Weights of a small mixture-of-experts language model, trained from scratch on English Wikipedia.
Experts: 480 GeGLU neurons an expert, a sigmoid router.
Below are experts of layer 2 (counted from 0) of a mixture-of-experts language model. Rows are named router (the router's row for the expert) and show model dimensions 0-191. Each number is 500 + 50 x the weight over its row's rms, rounded and kept within 0 to 999. Numbers have three digits each.
After each expert's rows: "mostly gets" lists some tokens that are sent to it at least half of the time. This comes from a sample of Wikipedia text that the model never trained on.

# expert 3
router:541492527563462459459543476527503499555604492575491499517451522480495505541503537549547553558524541526434481465465484541569493610449555486492483461471526483629488410451555490511503472568560580522513460462458510531570566587545539482430559593490537483505580596500378475538525489545565487497552443446470522535446549492501475468581503421538543559500453514543529533558475455485441589555484507441483555589477426560478526468430567458527565457589589496555587509443413509571414380586543561449517517578492498476568521457521491503495481506406484554549486516441440433521480452587427421567
mostly gets: " ent", " Ell", " Goals", " att", "qu", " ad"

# expert 7
router:592487534547440489506574465506529526585557505535524485483437484499438502564503484546556567567497515506481495489439517532549507601459581507476486489432493501582505315470592498468507443504563561555532475479555519528605569596542533486409517532527520465482602552501386546553496496550549465484522440466484579546451569505496455500530524394527532580481468515544507562536482482507474556585506523458465548566459457553413516458493581460553557476585562495519537496474375537518465414582574543486517421593506496502561513443528476526519513541421488564540490502473449395512473491605456421551
mostly gets: " Coordinates", "Scientific", " Phylum", " Born", " Animalia", " Species"

# expert 4
router:548487524563468452479556492532520513543599513568509503468436530486483479512526555538567538529536532497443520470475503557573521603441555473446459461483504486605507405442554482462511480540562572530538466462451495513568563578523531482432557569494554484497586588527381471523490524576572457508553430451484528534451531500495488459590526411524544556478434521544544553554441457512441576567484501472474571585482436575475529468450572475535565441566575505532582506426410525549418387568566541424501531596503485488565500434525472547478510525413459568552480528448450435529460459592450435574
mostly gets: " Ol", " S", "'", " Sim", " em", " Ha"

# expert 0
router:572469565606455461434555472508515561567547461536508516499498556491442496558533502620526571499509539529381503449419467571572510590431545505471489475488514463599504454461524482496502460503540549491523450461500455491530563542568532484414583598496531493460529612495424529501515478582554466475583458463466565520448512466495458471601474423538548549509434568521515532554467474491396548543392481435450579589472415564505516445400533447524562468547588494575581529431464510535415419560541541462502498552483481452575510429537468534486502517417467555529459515455475440530500451553458463550
mostly gets: " until", "\".", ".\"", " like", " than", " been"

# expert 1
router:541472530555468450466534485530507540539591478569503519516456513504476541532509529570543560535487539508468505462474506549556504610428586510483463461471513493605477401456563480495525481537565557521513465474476475538554561565537518491419558608517562481507580579476396513530487492569552478490566445457494530532475564503472448464576502410525540566487471524539509541564463472498429579558450493454479547592471428566496551446453573426539563482574585478519574530457419529561390376586573551448500503554502494486572533425547463540488484504401485568556514484464444433532483474610415412572
mostly gets: "ards", " Qu", "ult", " prov", "ington", " dist"

# expert 6
router:554481549576455456459554488511522517534580476550512503474438554478470493526513529552558575541479543515428476486458507547553519617441571490499516481507543479630478408438542482504537439548548578526556452480480484518557582574525535440439559565484541507473584599508396504523527483565568467503556442449468541537432544508518442455594488418526561555489444528532509562557462474483440586558492510464478575584468432548480556462444572483535558458581572497543574544446431530556429390576573531416499510572488491492571519440537502516492514509413481555552468492468461443534459451579433417568
mostly gets: "ier", "alt", "ith", "ce", " rest", "our"

# expert 2
router:561496529548465452456550473520510522565594475580484500493441537491473474535526547535545561535548540487439511486481516563559499613436556492458473461475514474618485414475561472492527475540551576528544466475462493529569575562524507462448570583508541501486566598509378479526517489554575462512565448455480544529471546471489465465589498424528560562478467536544535545552459479493432578550464483468463551586481435568462509479452553471529571444575579494540566538454410527573412384564560547431507518569494475477587519433541477526465494500396482554562479499445441433521481458606442394575
mostly gets: " dis", " trans", " Bl", "Q", "rug", "eng"

# expert 5
router:546507544537448469454549495517521514550590479574495493485451524500483463531521486559576559532498538501457512471469497559557463616439562507491491473502492465619498404472571480461519463545558580533523461459467477523550573583544530451439560582501549465496563598482389477526529484563555480491550442435469531545453565486504458459550503431554560568498454519544518550571472473494441579561456483460492550595457428572479520463447562476535577443561575475536572522441410534564419382571573559419501513566500498484584511433526467542501499513398457546556489534447460435547476465593434426567
mostly gets: " Ex", " Church", "1", " Stat", "om", " building"